config = dict(
    d_expert=128,
    normalize_top_k=True,
    positions='rope',
    rope_fraction=0.25,
    attn_scale=0.125,
    tie_word_embeddings=False,
    parallel_block=False,
    decay_fraction=0.682,
    doc_mask=True,
)
Below are experts of layer 9 (counted from 0) of a mixture-of-experts language model. Rows are named router (the router's row for the expert), gate (a neuron's input weights, with its number), up (a neuron's input weights, with its number), down (a neuron's output weights, with its number) and show model dimensions 80-159. Each number is 128 + 24 x the weight over its row's rms, rounded and kept within 0 to 255. Numbers have three digits each.
Before each expert's rows: a language model's description of what the expert responds to; "raises" lists some tokens whose logits its average output raises strongly, later layers aside. This comes from a sample of Wikipedia text that the model never trained on.

# expert 31
Description: Year starts, prefixed pieces. The first digit of years such as 1977 and 2015, plus pieces after prefixes like dec-re-ased, pre, Cre and Member-n-ominated.
raises: "f", "ib", "as", "us", "urb", "d"
router:153178150118159135140166069143117138168120139124114126124124121120119146149127134147112115119143104100109106098073103159145069177155136164117138103160137134090138095158124150152105150122117115146168136143130112098112072086150143136173087127
gate0:117163190131149158148099082135171107149086135108149106112081087104128113167143148093142086127127154135126156141158090126113100132144139111162132130132127123137109141165161128165081131146152139129101128170103164099107126147139168190158088121
up0:099153088155133139165154152107164136107090100159105127137113129094111155168131101146139154089130108199143146144142094140162114092154129121108134149149087113118146116105098149102100116143130141145116106127176143140175123088115121093122152140
down0:127143135096125115153112085115129126131164091119148116092055152159136134145158138135123145085150136102111125136134107104126142134126142098136111103101125099141152104136085143121059127112178075174102121141118135107125154129133129162113121111
gate1:102169155087140135135165120124133145136169126151097115093126170189140112128085157127121118127165135076140192082108124110098128158151148086168118101088130072113173105105135109155151132133131109137120130175089150101143131099159120118137125118
up1:166092119151118130133114135109153099147114172119160128168150123102116132136133136152150086127139167192138118156122145144114167150114134078157125122136109159142137125124093170117124137136139159091141131119186092139114140154152133146146136057
down1:116114128090151129139137191099156136113155136143173136122106118115152087121118124122110115126151135125144108129116112147151112068115121125122148165140128139138165160137170132098146109128123087131098166152135132162153131138154141153126106097
gate2:157138128108108124092091130080123150147131111124119164101115101102159119167115109136155129113118151137104180128125110172143116086165160122150101154161137136136135107158142120136121149119163122110121109113102117112094120098124112151156099162
up2:120148147120128114112120074097131168129104119099112111153121144144141143111137131143091123116155079156121145125127137077141124122090134128114141127104101135139099113135120120090121095158132151099109081199129136110126139140138167170150143081
down2:149125127130115157113151119111127125136088147148099086167112100093189156092072149157142194133152050114119113104126092157151150133168112147170087098150129127119158108087131141137125155178137115124122120109088102117157120155142129136140116128
gate3:141154130113154111136151113093145118110170122129103109093164132116155099088117114135164141122160130140144134116136140110109153157100115129115174114073100133124098149166111081161171157096142143141125114134122139179131127134184144137131095097
up3:180114096117105141128096161155117124118141122121108098144141169129099141150142142115149113130131160146165152133130103104161164153130123096130090097174096143144099083117104122140129096152096139139118114159200115071112140112147131160102141124
down3:116167133175129146123149129129127142134150119166139144108080137119144171125140088111149117119117133119142161131110160093134135122151121150155132123124107129140123121125146085154151138138197145128110161122133129135151137172129106157129148157
gate4:167111115144131128110095063109097097154083128118148088097101141142107151160098128129106121087141165137129138163101150123137140167109146117106166157096142157098157130150157128128135152159133116091136079154082075096105144088129136158129105141
up4:136195167118109166126108132109166131135131124129157116143097084142165133120139108106101088106111168179113156119095112118169100124149105154107115096099156124146154123123093114119096178106091137115139091129124116058084148151112141115150149119
down4:129104149081117159097144160143142125115074115123140141159153156123110146115122146115117142098128162117104157108099120133153116139138122088098144114138139120136109135112081148116099175085147109105119099111147157083088149132112105132122097190
gate5:135135101143091099173156117110123146139115103103121126101120144130127127137123133145139128163077126120096102110116158118092132150114148150092105145165138099124109129141091085141114192126163126146142128135083125117101158108170165128146073147
up5:100127140120180135148112129096110127109170166155149144151158114139149147123113149151087091121094133141128147137135120123125107087152120210112119107157094185108123114103098155122135113127148113120117126157152165127132089166116133114132122125
down5:138127078124103162168126131144159207146087136135159148100102148146113100145117102119114121136110152083146154113129110127112143122120123152128091122164121108140112108128155139178111095179189120108111121129120120149127143122114123122122123123
gate6:178153136111141083166095060133139107162117173147123142093116105163073153103118109123184134067136127160130140110147089101171158123139140160113141148149120115111120102148159144142083108135120182145135091131161127112087129113120125122171157092
up6:101117147154093136097120132142131159079149071129112162151160127107144109113118095099123133145120114113118113111105182109091105107152140149128121137098111098156098152113121072131122157133132111130138148110121116130101113130159141090133158159
down6:159121135169117121149151140127094150136163117102154152102138118125101095133080094140128142132129122098121141132106173122118143115150123129122081106191147115133110145092136141143149141144122087155122081136134110139100117132109066148121161082
gate7:140135129120131107136089120126132109148107119167129118112147094152142136175116160116121114143113117127124183085122092145139100179135110090131158126122138135097122125151112125150138136122136147106131114150131137161125152064126152096137106122
up7:138092134103153090129109145091145121182117121118126098132134100138131116152124162122146150095136130114127122130102134106128110132138180101108160113138102142118120122109121103121098142177098136147108148135125119133122131139140164097113149118
down7:120142097104147115099093121150133092092121142126143174141105126196121168128129150129110123115124143087096083098144125159120104147086164116144136114122111111110142111146150124140123174128133123082114129126130117093142129134130081113153098075

# expert 45
Description: Digits in dates/ISBNs. Final digits of years, ISBNs and numbers, e.g. 200-7, 193-9, and units like century, cm, ago.
raises: ",", " and", ".", ".\n\n", "\n", ".\n"
router:151099111118097145129128146132126169075128137114116095122130107114114098103146099158141145136148145069161110126110098122139136135081153123150106095121163137155146098145121108137157127166151114149120116103115097121153117118139138158162071166
gate0:147115115151101134108130137128128096140089104143103111150127147106135096087173144115164166146085161102135136132114103153115159178178155129155144109126106152095089090151154086143148117110127129137088128133157126118148154156137109093148087079
up0:139109095191155112109137126078151104124149134142111112151150108126112131159173146133146136138078169143149097128108134129117134153128141154128124134129160114140112099164096126129096112121153146152081117153125135119109144128150124170186153077
down0:124104100119097085120119127119138143110101158112150155128126118127150105114151160115177142101131150144105110098130120113128154120138164126147127114126161125127095161107093117123138125145111090135123178136110103124109063128093114131104125081
gate1:133137127119105083127179098144089117087116107153172141139139185126126127125154149173159127132145151112132137121079137121144136138131045137146134145125132130077120100118144143102088107096123114109070141101146108137125152107134114127135106114
up1:138142119125122179126075114119190133140150122097118150122107065115135139133129094112122114134111117132123137106147131109131147155125166099120147119105158130144092148160121138151133156142136167114155150140107159123148123155142152138103168164
down1:127119125148123123131119145137188122133090127118133110092130150092148103142068120113122127095139109166101127102089103134118093101129120120166060104126104116079119182107110121127142149167098156157132191163141138108087149178132123178104136139
gate2:109113126131094160147157142125159115090138099160135133155178138166126119099120094123102161132083124145107121123132124152152154114132104100095097101125141132095174188125108119125159158176129147145103143129090100099112115093099128127109112082
up2:109164190136140171147112133108103152094104120137175136119089116118079119104123113111145115159124129084067092163176158126154171108132116122111143121101128137108166158116141135121158085137135159110104087104117094129110127129123118135116101120
down2:110126188127116174099074102156106148109132079138142096106141149132138142120097118175117118177137103160056113105173093120104143123161161133153098187163135156089145120114117139112132129104136149145110115160107138147138084129124143148139114076
gate3:166098101144135157094127119115140108109114136177121145080163087136141118136091140131090167148106146167154083143125093163154139108117134160145143175096153090123127124133105125120116109141118108123114131101140119099098119109125158125153097141
up3:155164121112123116123100114163148161106117107111121117157080149087073129116136123090119106086142115123131148150142129113093126132115079109115113161135156116119157118143134131131128119096137137126161119134105118160144141105114091135153141195
down3:070106141176135125150090129140155099169139106106153095141097101121174111113089081138137118090088118150141163157125117152128151161085116121130128137119131129111138145131142131148118114125171141127115112130157124101127134126103133137147135117
gate4:118091087126168106150117124160168108135148146127101173099093119112123116141121121081138090110113087138128130200089106142137126102092121099144125119098137130121098120105124073130130108068115141122127082115145094102111137139125167147115162136
up4:120111106132132115110134133110108124136135120152121127102099128140148135143097158138162146121156111137089156155128137131105154097079156133122111110099103145087117170132081107113122122144106138169107105085106158193149099140080182139130152129
down4:154098122155082116120172113127122137144112132157142104156140131121142149096107161132120156097135130120117100137146089106114136116133146101122095116136130101088131136131136113149155105115124157073127162163106137079135135093144116104171153142
gate5:116126116091167147135116146152156115101106127128109171124075135131160092146133156132121117143173111138086108124123103162096138157145062136153097119094085164092179143109108188142143088119125102149092128125123119085108151127174085089140143143
up5:133132106118181084155144128125153148152113196139133126153114114135192090113136116152152161128124115111093069079113095120133092165167124153146134113055092142132135099141155144117101100139123132160134138153147114092170094144114082089074133092
down5:128141097104116134128142151125137110147124090086138103154100088140090096117113150154142118088134098139143136131125122120085142131115121165116133152155128121140106156077107160127144150104089135156127143148106151109136143115089162131095114137
gate6:072140134120162111122111100129115099063130138134162131107141117170137135123154105123068115187106153153141110103140139130126134132110130114159159112177132078212129151157099105171148168140130141094139114146114118122112123166118133158117159099
up6:168152172129144148145150136127121107125155166120138161146130121123118119143125131115130155099131139120133100132095139126099125151159126128139145140123087143159159141149148149107125123172095117095176132120114134125102124129148112139152137129
down6:137131103098169132104106155118121156179126150072128109171132135125077163140102136155126146179148153120141160117096078135099097104134114113125180166081104152109139124106133131098079125177091162135148159134117107143160156105135132122114079120
gate7:146129123154114124136124082123099155168131136118135103103131098120142122131124137085123154097140120138150193084129081138111107103106149138066128103135117166102113136123112109160111098146103114122139152163118106087121143116119153122109116133
up7:132141134120138123155118108140121143135119176145117163119140161147106133115113124156087116103112145134160121119143167137121140121126138166174123116119134108118165119104134169093132127165139159165109126143125132182145115160148175170133095140
down7:120155129112109157119126124092125142138124089097154115166149144111137093108114190108107122114104097179139130090121151113182108122113076092087145093122165131129118142128139098129107122144117157132144118122182149113107117099094113119092139156

# expert 40
Description: Birth dates and years. Digits and words inside parenthetical dates, birth years and authority citations, such as "(born 1961)", "(1912–1974)", "Joicey & Talbot, 1924".
raises: "8", "9", "6"
router:132125129145122122147157093137155074068142160109186131088101119163147056133133139128144123162147157123113157105140150126108167103125110115167105150177133151194101139136148113116109122128131155098135106126111122138083112131144153135104131124
gate0:125111099133168119138137106112110155127115144178140169122115146149132102092099144110091151128144109129142130138151129140082084123174147129174157088138118151100157128159125099100074135122116129138133100121087127140162102122170159113136161125
up0:144116136126127119128142071110133091133119119122124128105081121098109121082120111127126121157102126141120141189158098117156140162114055111041119139111151160142113152175085131161144160139134093146130136135098123123143141152110129158148127146
down0:152143122123124145137164162162118170173108094144135093094185171118148123112166117128119047158152139118150067119153137126129125118141104089116152169115114112068124121152116095143098112195143142109150127133126149133092127124142143122115144102
gate1:153109113146134103068140147090114122149163119120150120114094147100108155157153139086117109153140129168104114133160137146118149114161131113116121191150114151157146149114160091120145123141118135089143126165134133119127113087117172065131178122
up1:121098124153135148074130119079152142139193083127139113101099186115138121141127134121147135123122077163072123132170118118125129142148110127133142154144127133176121125130137078100130120139140115111180134148171149118113115108106134074158138126
down1:154131105128127124136096127155108144139112111118119155108139161127113141112140109104119134182156139150085125119157088142173111155158119148163138193117120130127119145107100151153181126119148104127100172096125186121129122171144112120126164160
gate2:144131125112137125139128131150137111156147102097116105149139161095114126142135098123135174109113094130158137141133114125136146138134109102102130131114130129117131167184122146107104127093145185170153117077170147097133155084061144180150163123
up2:139107146122135106132119112134131140157118117105124114117109130120119126117130116143183141113120113146139144125149119157111089133140128078134118084114103153147121141134124131119103104135145178127169135154153146126142156068062135156130163147
down2:119131122114110133134162073127099132135094122094190134134107130142091148090085076135143159149160133137171115090118131097061110129134147140089117137140098106130139122137121127107105142145114107149126134156122165151163146123086116171133129127
gate3:140128091125100111147148161145139140124123117121159132123108120118150098111074152117154087106141118116148142157129116107120124132150116154098113149137128125157123130151158131134088120126121129138146110135113108100159131064152096159106144118
up3:161121167137126115134107105137149137139089076092112111149109106148138124144108124105082122140123119153136105133166127116128113149079159136157136109102089104186101096165146172134098103088092128152134096167155143122130146067127116119118149114
down3:123113127107080092168106105130113115102136110133120109122134134111136123112132148107114112099094156150123120118154137146108090136138119091147137127159178106120109149159103169108098122142085099136116090132126107139148165081137166146141133105
gate4:097142145118148152153123115115124113106119165139118097116139106104092122155147151097173133119103104148141126126147099159118126107162157104165122142128124118105144096117153121141140105145116133082188131122136136101077117132155164137167099106
up4:165135101137112142106125178160115139147137105133124143149131144161149143141120118183063116132150160105107131126102123123104111134088094158118145143158127133132089119119120139095150142135159107138081103120124137142142156134130083090109126136
down4:164173138151120122139129123114087161125140157126179116145150137106131104143133115130182101073150134117087109115132096136141117124148066141153121121126123169097085117157100136173128136147115117127179084120074152175078105092114100116140156107
gate5:130148157129113115132172109141150125157092133137120165109116116097161131191112084129136123131124155110170145088155128115159121102119121105097154157149149146123123175126130155101133124120116119134133114129124093103176139121140143098138117173
up5:116095117125122162143163127104101114092103113114132050112146138134143110074111175106140139123113117164099147150140131101108141114134146134087128127116086137161128151102112152147123119128138118093133144116163150157107119137129141127115153153
down5:133145121123136134137138130105162120114101156105144173136128140134118168103135117161131140142137116095131148127130106162113140140129158096115132148139088189128123097099139108144126092159105144094075186155154121099157121098106136115122135106
gate6:093167136114133106166153111126165123113129152138183139127115172120128128092153126144142198124104139131144175169152132172139126099125169138147127162151129115113092122159138141113116126139096113125135119127092101122142131134096136164085146140
up6:165129148119115148162104121091107133148115122131116116131120138145122117076162133143161115156167122139119155096089119119106094119142159092176095156134131102113141126122113137115110124142175125154114152166100133082134123129119132139095139135
down6:076150125098158116165167096122127129109120105154128134098143089167134126127090091097160095106126149141099110210121134093116142118097167132100121117068157118179186106143149135108147133146125114122119146111148180122141167119167133117181110143
gate7:128159097141108127129092121157097168155115154139121123125103153110111119131144120133138104168152182146106148100191154119153138121120120140118090130136140113141113122114123164129139094123108154129116114126130115065163135125123083083073070114
up7:129146099149110143127117103123074140110146142129122100127121100127100156107126135145141115165130142150118100070162120109065113131094147110127132112129123102133113176110117132129133134106105127152155166134069113070104139135135144115136145120
down7:093116135142116180185152095164077121162091128159091160168120109114113126131135105107100131140104109132093163103132133123141092130163093133095131107121102151120125085127123098105127090110144181135150082097104112142107092154104164091146129101